python train.py --n_layer=19 --experts_per_token=3 --activation="swiglu" --router_z_loss=0.0001 --router_bias=true --init_std_router=0.0107 --lr_router=0.00151 --norm_eps=1e-05 --tie_embeddings=false --grad_clip=1.0 --seq_len=256 --dataset="wikipedia_en"
Below are experts of layer 4 (counted from 0) of a mixture-of-experts language model. Rows are named router (the router's row for the expert), gate (a neuron's input weights, with its number), up (a neuron's input weights, with its number) and show model dimensions 64-127. Each number is 200 + 30 x the weight over its row's rms, rounded and kept within 0 to 999.
Before each expert's rows: a language model's description of what the expert responds to; "comes after" lists some tokens at least twice as common just before its tokens as in all text. This comes from a sample of Wikipedia text that the model never trained on. Tokens count by the router's weight.

# expert 15
It responds to: Digits inside years, scores and records in tables, plus section or infobox words like Career, information, growth.
comes after: " ", "0", "–", "9", " (", "8"
router,153,157,241,231,162,208,206,218,233,217,243,170,179,244,159,236,163,175,187,234,154,217,248,154,188,246,215,210,238,246,190,192,240,191,235,157,207,240,229,186,231,166,217,183,155,238,213,159,164,188,170,158,201,234,199,229,243,213,197,198,167,185,223,218
gate0,153,194,192,169,238,189,209,209,205,225,200,175,209,210,196,180,186,255,245,248,181,178,221,226,152,157,229,220,222,198,224,206,214,234,195,227,218,191,186,196,205,134,247,167,125,201,222,193,206,195,170,195,247,210,149,177,217,190,224,220,122,234,208,204
up0,204,253,154,161,208,133,182,220,176,179,214,241,196,226,197,221,167,202,162,159,212,199,179,223,221,183,185,219,223,155,277,172,196,253,198,209,160,189,210,141,209,178,217,178,236,181,224,196,196,171,237,198,157,164,212,199,186,197,214,180,230,211,194,196
gate1,193,172,242,206,207,234,126,163,205,229,223,192,199,190,182,197,196,153,209,218,203,201,199,179,188,189,219,185,227,187,179,215,225,162,208,248,222,233,133,148,209,196,191,212,185,227,193,228,209,177,152,179,222,209,199,186,178,208,256,244,189,165,240,265
up1,217,187,217,204,219,190,247,236,179,190,190,254,148,174,187,194,206,230,186,176,195,205,195,205,188,174,221,256,192,204,239,228,172,174,149,142,187,189,197,199,234,222,176,197,195,193,208,180,185,201,165,229,237,202,214,186,235,192,196,167,247,201,220,194
gate2,183,190,230,200,198,223,195,216,187,198,237,240,196,227,201,187,234,198,220,194,225,178,231,207,181,230,180,260,174,221,170,163,196,246,224,203,231,185,199,222,183,219,246,196,197,174,159,237,182,200,201,169,219,232,229,204,191,210,209,162,233,219,232,210
up2,209,219,226,237,214,207,240,209,217,210,178,191,213,196,182,211,226,166,201,195,174,160,186,167,173,211,190,147,256,183,249,244,239,183,222,213,189,229,225,170,213,230,203,155,240,220,228,153,216,199,209,240,199,178,223,210,211,228,239,216,243,192,245,225
gate3,207,204,221,202,242,227,212,205,245,143,195,182,206,215,177,233,163,177,194,198,193,192,206,203,221,236,196,159,193,198,161,263,166,169,201,197,210,218,223,195,170,209,185,203,213,192,236,211,192,178,183,206,198,207,170,176,207,106,227,228,189,190,255,197
up3,189,213,208,175,142,224,151,176,219,151,184,148,297,218,218,205,208,175,171,237,240,152,191,210,206,213,230,228,181,214,208,194,172,221,207,135,143,210,204,230,195,242,205,195,198,221,144,199,243,175,221,212,181,163,260,270,244,173,205,213,164,190,176,235
gate4,218,187,177,201,175,268,178,176,205,200,214,221,219,219,212,230,226,172,234,216,161,204,228,154,162,222,210,141,237,192,197,184,210,178,179,228,243,139,203,166,176,220,208,221,217,205,262,188,209,220,141,181,211,217,234,189,217,213,185,194,239,164,247,183
up4,205,186,191,207,156,247,181,260,206,179,197,205,232,216,242,225,247,170,188,221,190,173,219,186,212,245,185,244,249,242,181,251,198,153,215,217,199,185,174,200,180,243,153,214,188,197,223,176,241,214,166,179,233,231,183,184,197,199,202,202,176,157,226,222
gate5,206,182,178,223,231,233,166,218,201,177,192,178,243,221,199,239,162,286,195,188,241,210,227,194,216,173,222,185,186,155,197,149,167,192,192,196,227,242,162,227,159,208,210,143,195,201,173,194,215,168,203,184,87,224,152,174,215,165,215,233,204,242,165,166
up5,233,180,200,235,204,204,178,197,173,145,219,135,239,202,193,241,224,262,217,193,211,194,220,211,165,206,163,187,148,201,172,131,205,203,133,225,203,241,196,188,243,223,217,197,178,213,144,171,232,179,225,221,159,174,174,201,168,207,234,227,239,183,214,157
gate6,242,161,210,161,219,202,238,216,238,249,183,169,171,248,170,186,187,169,206,198,188,248,208,201,175,273,239,206,193,223,226,182,215,195,190,205,281,231,240,209,182,183,184,254,142,202,196,181,177,219,196,195,250,171,182,191,231,258,216,240,225,204,207,176
up6,184,224,171,250,138,184,164,218,190,228,216,186,165,180,191,169,150,214,141,215,221,131,214,177,209,202,193,206,156,184,222,179,185,232,237,197,180,202,239,196,215,223,219,171,250,221,201,231,172,180,221,216,149,162,167,180,172,217,241,174,209,244,206,200
gate7,176,166,226,214,191,227,228,213,188,206,221,215,226,188,157,225,175,251,213,210,156,124,174,204,185,260,157,209,175,188,218,230,173,218,223,180,195,230,193,178,217,192,187,195,144,189,161,220,218,205,204,175,234,235,181,213,235,172,253,218,193,222,227,199
up7,181,212,158,167,207,243,193,199,234,233,195,193,179,164,230,202,212,162,202,198,218,159,242,229,187,159,197,186,197,189,185,228,226,196,132,228,169,199,180,233,160,304,228,235,249,195,181,239,222,188,189,220,202,162,190,163,180,205,182,154,194,195,220,267
gate8,208,180,178,223,166,173,192,212,255,161,223,157,227,177,238,204,235,259,264,212,163,168,219,196,146,211,209,192,172,215,167,193,199,216,241,225,165,184,216,189,231,213,194,152,197,193,202,201,172,189,191,201,216,163,193,198,199,237,249,151,267,211,237,215
up8,201,233,185,188,219,176,159,232,234,245,199,188,217,227,236,205,237,179,204,178,168,173,192,196,186,263,205,171,206,243,173,183,213,203,164,247,256,186,219,167,201,249,181,181,222,175,173,228,167,162,198,200,138,129,230,236,191,227,262,220,168,230,148,222
gate9,227,181,225,207,244,192,229,241,217,188,240,187,236,214,189,190,232,161,188,171,153,158,232,210,205,202,193,170,179,214,237,216,218,256,183,241,194,166,173,233,215,170,182,165,208,193,266,199,159,214,216,177,215,182,146,227,225,215,186,212,230,168,212,179
up9,233,170,184,186,252,236,194,220,221,205,209,201,223,217,261,206,215,198,198,135,177,183,216,205,164,156,217,171,186,191,232,215,199,232,225,181,121,193,190,224,210,245,176,156,194,185,152,197,212,179,239,216,239,170,172,209,196,160,189,242,247,201,192,145
gate10,198,128,199,254,255,219,229,179,181,164,196,222,158,226,214,205,216,212,200,218,208,182,190,199,173,199,217,206,252,215,198,117,197,218,206,202,174,210,184,218,162,216,182,175,174,177,199,195,232,230,198,185,181,198,202,231,201,162,192,134,215,175,173,227
up10,215,262,204,207,219,185,173,174,208,166,213,179,197,258,191,224,147,240,218,208,183,187,224,234,198,150,163,201,165,216,181,173,223,194,234,224,165,228,187,225,226,219,196,165,174,193,240,193,269,178,189,145,195,222,264,162,245,165,224,197,215,215,192,264
gate11,205,197,200,167,215,188,208,205,213,207,197,247,212,210,225,185,242,165,218,184,193,211,194,184,187,207,188,191,217,224,229,243,178,197,184,161,237,202,195,233,189,220,225,222,192,196,215,200,186,275,173,201,142,206,198,195,235,212,182,170,181,196,219,186
up11,192,236,215,271,259,179,251,157,203,192,188,183,188,171,243,197,173,179,208,162,228,150,197,187,193,170,236,211,205,228,182,171,227,175,231,190,235,205,185,136,186,230,146,159,201,217,207,169,255,205,223,169,210,220,151,200,142,158,264,229,191,242,207,166
gate12,201,189,219,208,210,179,236,181,195,207,184,203,202,198,179,194,240,237,179,212,211,235,220,182,190,202,224,252,191,196,190,219,202,230,203,187,188,217,246,149,250,229,237,213,207,193,227,182,165,222,226,151,157,186,224,233,205,217,178,265,155,183,196,150
up12,195,211,187,247,236,163,245,195,202,238,210,201,169,232,206,196,172,148,199,239,185,180,196,136,174,224,205,138,229,165,223,222,225,219,193,231,213,222,149,217,181,109,244,194,208,215,247,226,200,193,184,172,208,188,223,203,242,228,234,213,271,183,175,245
gate13,214,212,150,184,214,165,273,260,221,126,186,167,235,203,207,212,224,234,200,181,211,158,186,169,232,213,190,181,194,158,193,209,184,196,222,224,186,206,233,213,191,163,243,197,147,204,184,168,183,170,217,268,248,243,237,225,231,245,219,209,199,182,194,156
up13,181,211,140,222,183,174,188,193,246,175,205,180,202,246,208,207,227,174,131,187,217,154,235,221,195,218,165,227,259,188,179,219,234,224,253,177,162,211,146,150,223,168,252,216,181,177,204,170,220,183,194,215,225,239,206,236,198,151,205,148,197,232,199,212
gate14,189,234,196,187,223,224,227,223,175,187,208,169,195,236,177,150,186,146,192,132,206,265,196,209,197,242,219,246,137,147,189,209,183,239,183,213,264,182,197,203,200,192,210,177,231,206,184,169,167,193,167,157,155,212,205,238,228,154,196,185,237,235,252,156
up14,205,173,252,214,212,148,237,210,190,167,202,204,206,176,215,199,223,190,192,157,234,139,212,179,219,193,209,253,203,195,191,207,234,177,176,180,237,214,249,190,207,201,185,211,228,196,217,156,163,204,202,209,200,161,226,185,210,220,184,247,214,187,219,138
gate15,185,184,173,245,190,206,227,220,155,173,241,239,215,190,209,162,221,240,208,241,188,209,202,202,183,202,205,211,142,213,196,160,174,156,177,250,218,156,232,207,220,168,172,199,199,159,241,174,191,223,185,238,201,194,235,195,150,216,200,227,157,234,122,198
up15,208,143,181,142,205,211,193,190,177,186,154,276,203,169,258,177,180,179,152,189,221,157,205,179,184,174,206,173,295,190,233,158,225,250,193,186,222,203,179,208,220,192,143,176,221,182,226,190,216,196,263,244,185,182,196,208,211,230,246,199,192,244,199,176
gate16,240,225,263,200,147,251,168,192,192,191,179,156,182,197,222,253,172,198,206,234,197,178,224,195,224,154,154,211,215,190,217,165,198,205,242,228,179,197,166,256,180,220,195,208,168,202,201,228,195,189,210,196,157,166,173,147,180,234,242,187,207,206,219,166
up16,168,201,211,203,215,184,174,157,223,156,192,155,170,203,246,232,198,180,244,154,227,179,179,183,190,187,192,176,220,156,224,189,207,204,210,210,185,218,204,211,260,171,195,201,197,209,144,189,214,170,201,245,240,217,168,175,207,191,181,196,233,263,218,209

# expert 9
It responds to: A lone space token after a comma, pipe or colon that comes right before a number, as in dates like "February 8, 1929" and table cells.
comes after: " |", "|", ";", ":", " in", " /"
router,156,171,229,208,140,190,185,237,227,203,248,155,207,229,178,218,171,175,212,207,165,211,239,180,250,275,207,239,231,255,209,217,224,181,238,147,226,221,240,218,237,186,210,185,156,236,219,204,157,194,191,171,187,247,219,208,229,222,202,189,177,205,222,199
gate0,190,174,187,222,193,233,195,223,193,189,214,207,174,210,191,196,182,168,190,216,194,163,196,206,176,227,165,188,217,229,108,148,193,190,241,142,194,208,238,202,201,204,213,194,185,265,218,191,185,189,205,214,203,246,201,153,195,274,214,174,173,166,197,174
up0,209,179,206,210,227,180,164,260,168,170,181,233,226,190,232,199,209,188,217,207,194,149,231,181,213,158,172,123,194,237,210,190,196,216,239,200,201,203,200,203,241,200,242,176,221,189,222,206,171,222,221,179,223,239,196,145,197,266,184,242,173,198,224,227
gate1,190,210,236,163,128,190,175,147,203,170,159,225,184,194,218,239,153,189,203,198,224,180,205,213,205,198,177,256,206,202,243,209,199,238,214,225,200,239,242,169,225,187,205,240,209,227,241,158,188,200,178,157,234,171,177,211,206,223,207,226,207,219,176,192
up1,190,174,195,239,229,220,192,211,222,170,202,159,181,229,220,197,196,171,190,244,207,206,209,222,108,241,182,145,268,213,219,231,206,214,182,187,196,213,200,204,175,165,246,164,169,209,208,217,138,204,196,257,197,220,193,197,208,169,215,166,183,222,206,191
gate2,123,195,200,194,158,201,201,227,208,247,233,201,210,215,237,166,155,220,188,184,217,184,174,187,184,223,179,210,177,153,142,167,211,209,190,170,165,228,221,183,182,202,187,171,182,205,197,215,299,166,223,156,210,228,210,193,202,216,156,149,211,246,169,201
up2,165,216,166,229,181,192,217,233,182,237,206,199,210,211,178,206,180,276,229,202,240,178,197,213,136,233,184,210,142,156,188,184,195,182,194,153,201,255,207,205,224,182,253,185,162,218,171,213,287,174,142,204,194,175,234,195,180,225,178,173,218,241,175,212
gate3,155,222,254,156,174,140,196,196,174,202,228,223,232,207,181,200,184,252,230,173,239,205,219,229,252,223,186,182,202,244,161,193,190,206,209,265,161,229,234,213,244,155,176,236,203,231,182,190,255,193,225,173,204,219,195,219,218,242,153,221,202,169,199,167
up3,211,221,186,151,230,203,180,168,192,179,227,209,197,192,152,196,214,231,215,159,154,277,176,226,186,238,200,169,184,244,172,200,179,222,211,269,185,212,210,211,253,200,209,209,202,178,223,219,296,157,194,165,192,120,218,165,193,222,181,221,238,199,199,228
gate4,215,209,200,167,261,158,204,230,150,223,246,225,192,218,259,249,208,210,206,170,177,196,250,201,172,207,229,207,221,218,147,189,189,187,210,188,226,193,172,156,201,202,259,226,212,225,127,205,156,205,173,184,182,230,168,177,154,225,235,180,128,130,143,230
up4,185,220,215,227,215,205,198,157,244,159,125,204,183,200,187,186,191,197,189,204,167,239,142,188,143,235,168,191,237,165,185,195,226,192,190,184,217,180,192,175,163,242,237,139,154,189,225,217,179,164,202,163,185,227,235,142,208,164,231,216,225,245,226,191
gate5,186,133,199,222,258,165,175,260,171,236,264,226,194,174,169,179,191,159,194,219,189,238,195,178,197,202,222,162,192,159,216,240,202,227,174,182,181,211,228,182,202,180,250,175,180,158,227,197,173,235,220,210,208,222,220,212,181,239,184,208,227,203,163,235
up5,171,185,156,213,140,245,215,198,212,185,154,177,191,193,227,220,189,173,218,179,207,140,198,212,230,211,202,292,175,191,192,236,188,216,234,244,184,201,182,193,116,209,126,209,215,222,174,215,251,206,182,233,202,205,204,215,213,171,235,185,204,173,200,200
gate6,228,161,198,201,156,251,237,201,179,121,166,195,228,232,235,189,192,181,201,262,167,252,252,207,200,179,208,199,223,199,190,211,174,208,190,163,173,188,216,189,139,187,163,192,184,213,177,208,240,214,185,194,214,184,159,242,189,214,179,184,167,164,144,239
up6,179,192,178,197,225,199,212,169,239,150,203,173,190,230,189,182,195,148,229,203,220,193,161,224,202,173,200,228,210,200,231,168,191,165,234,217,237,255,198,180,188,178,175,195,232,171,202,210,233,200,185,194,243,130,194,199,262,180,138,183,201,164,259,221
gate7,217,218,208,235,183,264,255,228,155,146,200,209,202,190,198,194,166,231,178,198,156,232,196,189,194,173,228,149,177,188,271,236,223,232,210,208,220,213,178,212,186,171,212,182,210,164,214,246,195,202,206,259,202,211,196,230,205,213,244,163,230,226,199,220
up7,213,135,198,281,201,187,166,253,172,176,166,220,213,215,224,201,242,110,207,218,161,213,191,185,122,198,195,264,237,204,194,206,191,200,199,157,188,180,223,188,251,208,234,159,214,218,257,214,232,210,206,216,218,192,201,213,170,195,235,187,225,149,170,219
gate8,173,257,252,181,241,132,153,157,179,203,173,150,186,178,226,211,191,186,228,202,216,152,224,205,263,186,201,174,204,207,159,170,199,198,177,219,205,248,269,181,166,154,183,206,214,178,225,202,221,206,258,169,202,228,229,171,192,210,197,232,190,182,185,172
up8,199,125,192,205,229,188,178,229,219,169,197,168,191,176,263,219,201,149,211,217,174,228,195,186,190,176,206,209,272,236,180,135,207,200,174,199,151,180,200,188,153,189,246,192,213,189,206,209,195,196,182,172,246,184,185,164,191,255,180,254,171,163,209,257
gate9,214,214,206,225,174,196,158,141,241,156,201,212,231,190,192,176,139,271,220,148,208,162,179,211,242,175,201,160,206,177,209,196,196,205,210,215,206,193,208,189,173,208,157,198,202,227,250,182,266,234,251,187,149,190,204,193,233,186,248,251,237,153,184,161
up9,211,233,207,167,173,209,198,204,212,221,175,209,207,230,140,218,250,219,217,180,179,153,215,238,182,212,239,157,158,248,194,257,227,222,207,219,220,180,166,212,222,245,191,208,242,194,199,243,224,200,224,255,158,186,203,193,213,173,213,175,166,191,233,158
gate10,174,201,205,202,237,236,227,171,210,266,236,221,233,253,173,158,189,168,191,218,188,173,208,194,186,246,194,191,225,235,223,210,205,186,222,226,191,234,159,200,141,226,208,191,198,183,236,226,171,212,229,181,204,157,199,154,196,266,227,173,205,202,308,263
up10,189,203,245,184,195,211,185,212,214,211,198,186,203,229,241,184,226,209,254,275,222,195,180,226,199,216,204,233,211,149,228,184,180,162,168,191,174,159,246,161,219,176,145,231,204,204,165,199,260,223,205,246,229,189,195,213,189,166,253,129,213,202,268,191
gate11,171,193,228,230,178,185,244,213,250,256,233,224,168,216,183,208,205,182,195,165,225,247,187,228,254,238,227,160,210,208,171,188,238,200,185,158,177,257,158,203,128,178,181,193,184,229,181,216,269,196,183,225,217,182,186,216,223,217,255,194,234,169,230,207
up11,192,189,241,217,293,187,215,164,221,177,216,179,249,168,207,195,218,184,223,250,224,215,190,188,199,153,217,218,144,201,225,181,178,180,165,220,143,170,262,234,175,264,219,227,166,218,194,196,256,203,198,182,179,235,219,191,185,188,203,229,156,233,255,203
gate12,217,220,168,181,184,209,189,205,234,180,219,127,184,229,229,206,173,191,184,202,158,201,181,189,221,216,216,211,193,268,133,210,188,201,180,234,186,219,196,251,220,213,208,235,192,169,208,234,128,205,267,251,291,204,204,206,216,187,194,204,213,192,193,184
up12,209,244,166,184,208,181,216,178,206,200,198,195,200,192,222,225,240,210,189,225,151,266,158,200,142,178,215,182,224,188,210,240,231,225,176,198,213,200,202,181,175,205,225,191,188,227,187,186,213,216,140,238,242,238,207,175,193,233,141,159,183,205,202,250
gate13,192,201,171,220,246,223,199,130,183,207,251,226,213,210,194,201,258,196,174,205,179,257,207,217,168,207,174,193,242,192,195,232,196,178,217,201,196,208,158,170,181,224,211,201,202,181,226,166,183,173,172,250,153,230,203,249,198,135,183,217,164,284,190,187
up13,211,164,270,169,174,198,228,274,253,215,202,161,208,159,229,213,180,181,222,153,203,166,224,183,170,226,180,203,170,246,253,215,168,223,244,182,186,193,257,212,214,224,195,183,175,236,227,174,169,183,203,179,231,167,222,180,231,273,230,146,223,190,181,190
gate14,213,165,228,185,185,210,260,178,241,203,177,197,185,219,189,189,190,163,228,184,209,145,185,193,183,211,228,143,153,186,167,232,234,214,270,196,235,246,166,201,198,192,187,207,213,197,252,211,217,178,206,171,197,267,190,242,194,154,178,197,204,176,202,163
up14,184,211,192,218,196,258,194,245,210,228,205,260,187,154,196,208,207,167,220,228,195,203,238,223,181,246,198,186,220,256,173,259,228,199,259,157,168,174,176,225,173,268,191,157,193,214,232,202,217,179,191,167,182,151,244,230,220,185,176,248,263,201,202,226
gate15,173,173,219,215,231,183,198,181,196,198,224,244,243,184,241,184,177,152,210,162,197,156,262,210,158,195,189,172,165,183,212,183,160,196,203,229,230,176,256,198,253,153,182,205,205,149,216,207,157,207,212,107,219,180,176,186,213,143,163,208,134,174,203,194
up15,231,185,190,197,229,221,224,244,232,222,211,266,208,179,180,214,187,206,195,190,208,208,183,191,220,210,198,201,250,207,183,165,169,211,207,170,287,185,162,188,204,219,212,188,217,240,138,206,198,218,181,159,180,189,243,201,163,232,236,173,253,200,175,186
gate16,181,166,205,181,238,208,226,212,190,188,220,265,210,206,171,258,211,158,199,146,179,210,209,199,208,194,200,175,172,216,146,267,187,222,222,189,218,175,248,210,224,221,204,139,190,182,152,240,168,148,203,158,176,164,236,289,197,162,199,175,207,163,169,174
up16,192,170,266,170,215,202,198,196,200,205,199,214,182,214,169,219,214,218,155,177,211,212,204,228,210,194,183,176,147,203,190,259,202,218,198,209,170,159,242,216,222,223,196,157,220,220,160,201,137,162,183,171,216,200,230,248,205,190,170,206,220,177,212,161

# expert 44
It responds to: Individual digits inside years, dates, ages and figures, especially after "in" or "19/20", such as 19-0-7, 20-2-5, 1-371.
comes after: " ", "2", "1", "0", "9", "–"
router,162,152,227,198,162,226,200,229,236,211,222,162,136,217,173,198,126,189,213,237,173,229,257,189,213,242,210,240,207,252,218,207,231,200,229,178,209,241,211,195,248,173,224,181,139,219,222,168,167,176,205,177,211,225,200,210,257,227,222,190,200,217,246,233
gate0,230,173,216,187,260,202,179,237,218,244,193,227,162,226,194,210,190,191,185,225,203,219,219,197,175,199,190,182,260,184,215,133,177,250,187,166,154,215,202,189,172,232,225,216,198,219,275,197,191,213,183,200,181,202,201,172,179,228,204,208,177,201,220,219
up0,142,166,219,175,203,260,162,188,182,160,199,230,234,161,160,189,252,212,222,246,230,213,241,192,227,199,184,196,162,236,210,219,160,260,254,198,287,147,172,179,242,257,181,215,186,205,204,213,244,182,188,192,173,133,232,170,160,216,235,174,211,190,191,152
gate1,198,182,226,185,239,168,234,204,219,200,188,221,198,198,179,202,154,189,216,184,208,253,169,157,97,272,225,219,181,197,189,243,179,198,139,195,176,245,163,225,242,174,202,232,244,206,223,194,176,191,179,161,189,200,213,255,181,240,246,199,220,196,165,243
up1,176,187,190,229,238,202,182,167,170,216,193,210,188,208,188,216,194,174,244,259,280,213,157,236,210,244,237,192,212,196,176,199,181,219,164,200,108,169,237,180,248,215,168,167,213,225,190,139,241,222,194,206,203,213,197,271,205,204,255,280,168,187,162,240
gate2,170,193,242,234,188,263,186,223,172,240,194,198,206,194,166,156,205,226,204,243,203,168,245,190,204,212,210,175,216,200,209,178,192,260,230,227,205,237,230,244,182,191,190,197,197,214,206,182,189,214,204,181,215,182,190,247,240,201,230,219,170,197,206,167
up2,158,195,187,202,198,175,214,255,209,192,215,218,180,196,239,219,241,134,231,189,199,206,176,213,156,191,228,211,189,210,180,211,190,163,183,147,167,142,181,192,226,184,234,221,193,158,161,214,216,180,142,190,235,251,198,223,171,252,188,198,193,208,211,269
gate3,183,150,248,202,171,189,289,240,190,240,221,268,206,202,190,154,185,196,160,178,190,231,224,204,160,196,214,203,201,134,172,174,202,170,230,217,207,210,164,194,159,222,258,209,158,218,233,217,142,209,191,200,205,263,245,207,224,183,165,157,211,188,175,223
up3,230,169,204,230,219,239,311,124,195,205,239,179,230,189,213,199,226,265,219,159,210,236,204,206,257,219,156,242,175,132,209,252,172,186,193,254,184,181,191,227,219,161,184,193,207,214,160,185,219,189,181,218,223,217,161,199,203,263,192,197,181,233,187,223
gate4,218,172,201,193,196,168,237,272,143,248,223,195,174,231,188,205,219,169,209,222,197,201,185,211,98,231,225,187,220,141,147,166,205,214,176,158,206,201,243,168,156,199,231,147,177,188,210,213,164,217,217,177,239,218,206,208,226,197,196,229,213,184,221,275
up4,203,207,217,223,170,216,200,174,180,162,188,238,183,211,213,213,179,227,164,148,201,315,186,201,203,207,189,220,146,202,258,237,171,212,169,189,174,215,205,228,267,209,215,211,170,168,196,234,229,203,183,196,168,162,213,191,187,223,175,175,213,225,158,222
gate5,169,175,170,222,207,214,208,211,259,211,185,172,210,217,199,198,186,222,231,172,193,216,216,212,170,179,155,201,183,166,245,183,220,255,190,209,210,154,193,182,203,264,176,209,238,220,174,209,200,206,216,214,177,207,230,195,216,130,220,198,162,191,206,141
up5,183,200,188,249,207,214,173,190,237,166,187,184,168,187,217,155,154,223,216,189,202,208,199,226,163,142,168,167,198,183,195,172,223,229,176,179,212,166,224,202,194,206,193,235,201,194,279,180,198,251,203,188,142,218,194,200,194,164,211,154,211,202,163,228
gate6,207,204,235,233,216,208,182,142,229,186,196,177,151,240,192,207,252,206,208,189,222,244,227,225,187,221,244,203,177,210,185,286,205,198,161,196,174,201,209,189,266,193,156,200,212,196,190,196,196,180,190,200,114,175,239,196,178,207,219,245,207,198,204,199
up6,196,233,267,188,154,233,206,211,215,174,207,188,279,202,198,232,175,190,194,200,228,161,247,179,268,178,177,192,200,214,235,195,199,190,200,193,216,175,221,190,209,209,201,192,200,173,96,166,231,201,213,196,216,251,221,200,223,190,258,177,204,201,181,179
gate7,172,191,185,189,134,163,217,218,248,195,183,260,192,196,231,232,139,188,191,154,222,207,217,233,192,174,191,195,205,169,199,188,194,210,250,184,192,199,224,217,188,201,206,174,257,210,207,156,161,179,185,179,144,221,199,277,224,256,186,200,246,208,151,153
up7,192,187,196,195,260,225,214,204,214,215,217,183,220,247,196,175,200,198,194,198,175,200,192,177,193,238,247,195,230,211,207,190,202,171,163,202,182,224,199,172,161,192,205,191,130,224,228,229,207,251,200,226,291,189,186,119,198,175,229,228,168,189,251,272
gate8,215,193,160,181,217,161,141,142,203,221,223,205,170,191,207,208,117,192,205,147,196,227,198,192,163,197,207,136,218,202,232,232,209,220,215,222,159,224,188,189,222,191,205,173,214,224,301,223,135,224,219,217,196,194,203,176,210,237,194,196,225,170,200,259
up8,175,189,232,205,202,193,237,243,216,211,176,141,233,191,197,189,260,196,207,195,228,178,201,186,180,233,206,199,227,225,149,221,199,192,186,147,274,172,250,241,183,132,249,237,171,211,148,160,190,215,191,205,202,243,202,215,187,192,200,223,223,209,186,192
gate9,167,222,181,219,201,227,202,222,271,179,204,131,199,215,158,235,158,192,200,242,182,152,213,190,200,229,211,185,160,242,224,231,235,196,195,195,201,272,191,211,204,193,233,146,228,231,185,198,229,156,204,195,196,185,166,205,263,237,253,194,210,190,177,174
up9,195,212,225,211,201,155,198,245,170,239,204,256,204,185,210,202,186,166,194,206,200,160,196,197,247,173,211,220,209,177,214,224,124,224,207,215,195,195,244,236,201,224,185,202,214,201,244,204,180,240,177,146,192,239,226,228,196,186,151,244,166,166,214,181
gate10,225,181,201,217,184,246,204,144,179,165,207,156,171,195,208,175,209,161,177,193,197,258,204,184,253,214,222,252,204,237,220,217,238,180,170,218,151,166,192,222,203,247,155,164,186,194,201,183,185,147,165,228,132,196,179,214,226,175,210,232,193,174,230,148
up10,203,175,239,172,200,252,289,237,217,210,203,221,181,179,170,179,208,178,221,182,182,246,182,204,249,219,181,171,212,204,176,244,202,254,234,182,184,173,183,193,212,190,205,242,217,214,226,286,221,221,250,198,240,150,276,205,177,191,201,164,194,231,188,223
gate11,165,213,200,217,179,167,188,245,226,267,189,171,177,221,190,225,178,178,159,210,227,194,201,219,143,250,231,168,271,246,220,200,229,193,190,132,174,213,193,233,225,183,227,150,180,177,273,173,153,196,209,224,203,172,209,188,210,259,217,171,225,215,241,200
up11,144,156,218,212,218,154,252,188,148,212,178,203,198,214,220,236,199,256,196,206,243,223,166,200,174,227,191,181,260,177,182,262,198,190,157,189,228,234,239,198,242,135,215,231,213,215,211,138,184,224,177,189,198,223,160,190,226,264,192,192,224,192,194,213
gate12,204,210,191,233,174,213,167,252,217,207,201,151,174,232,195,183,220,183,197,232,210,199,191,187,186,213,198,230,225,206,253,218,234,187,205,159,117,131,215,178,186,202,230,168,172,193,227,169,227,200,212,225,246,196,193,226,230,223,253,150,180,212,198,209
up12,223,194,201,200,223,215,222,155,186,189,203,230,123,190,184,165,150,245,186,198,218,286,174,173,201,193,209,241,153,197,188,247,204,212,141,234,214,242,196,190,196,229,206,219,188,206,207,226,172,196,220,193,157,186,170,199,212,218,144,219,215,221,178,201
gate13,214,220,190,192,201,229,165,171,230,159,168,227,171,224,196,198,141,225,225,213,209,233,237,206,168,203,171,224,127,239,261,213,281,222,213,225,190,201,168,197,220,177,178,175,206,211,250,190,193,210,217,230,211,173,198,228,243,194,234,177,199,234,164,207
up13,202,193,217,208,128,210,153,215,191,234,199,159,210,187,222,231,196,198,202,155,193,180,224,208,224,186,184,195,233,163,168,149,216,162,171,184,171,218,191,189,148,205,164,187,242,214,108,160,185,211,183,178,190,214,196,215,204,175,216,218,208,198,184,143
gate14,198,182,207,182,213,185,210,237,229,242,218,216,151,212,184,206,144,233,188,199,209,291,153,214,181,219,186,181,220,145,186,285,204,171,142,201,136,230,223,166,286,173,207,217,177,189,214,194,188,177,205,223,203,195,158,206,166,237,229,234,197,176,216,240
up14,201,215,178,263,229,263,160,223,198,152,223,191,190,190,159,184,230,216,165,250,176,216,218,169,148,184,181,163,200,208,242,158,192,250,212,218,205,172,233,196,200,233,240,179,203,210,278,234,182,201,191,228,187,176,246,177,198,221,187,142,200,240,150,198
gate15,215,187,217,231,137,173,211,205,183,179,219,211,264,225,233,228,223,171,210,198,176,175,203,211,207,196,226,207,242,187,185,236,218,149,212,196,242,158,232,227,261,189,171,208,157,175,166,181,186,223,211,212,201,243,164,206,231,168,191,172,157,225,197,156
up15,205,243,208,176,210,189,215,222,205,239,217,216,186,180,184,233,160,210,231,235,207,248,184,205,139,228,194,197,165,106,229,208,243,178,185,203,237,227,186,151,247,139,184,163,241,221,152,169,198,164,183,209,178,182,249,227,216,164,147,155,199,211,145,259
gate16,180,160,218,250,144,208,258,174,175,212,189,240,115,195,156,199,177,194,231,180,226,239,203,215,244,225,203,170,169,125,203,192,205,240,199,209,198,177,194,210,278,150,206,175,224,240,226,200,255,164,220,208,213,184,213,233,181,167,168,208,174,179,221,239
up16,190,185,184,220,219,159,215,197,187,214,183,202,144,161,177,214,184,247,216,225,186,259,199,190,165,247,228,180,177,157,253,219,203,193,197,198,196,185,162,207,268,204,227,165,198,227,193,189,234,144,175,220,221,162,170,191,192,204,152,213,188,181,183,306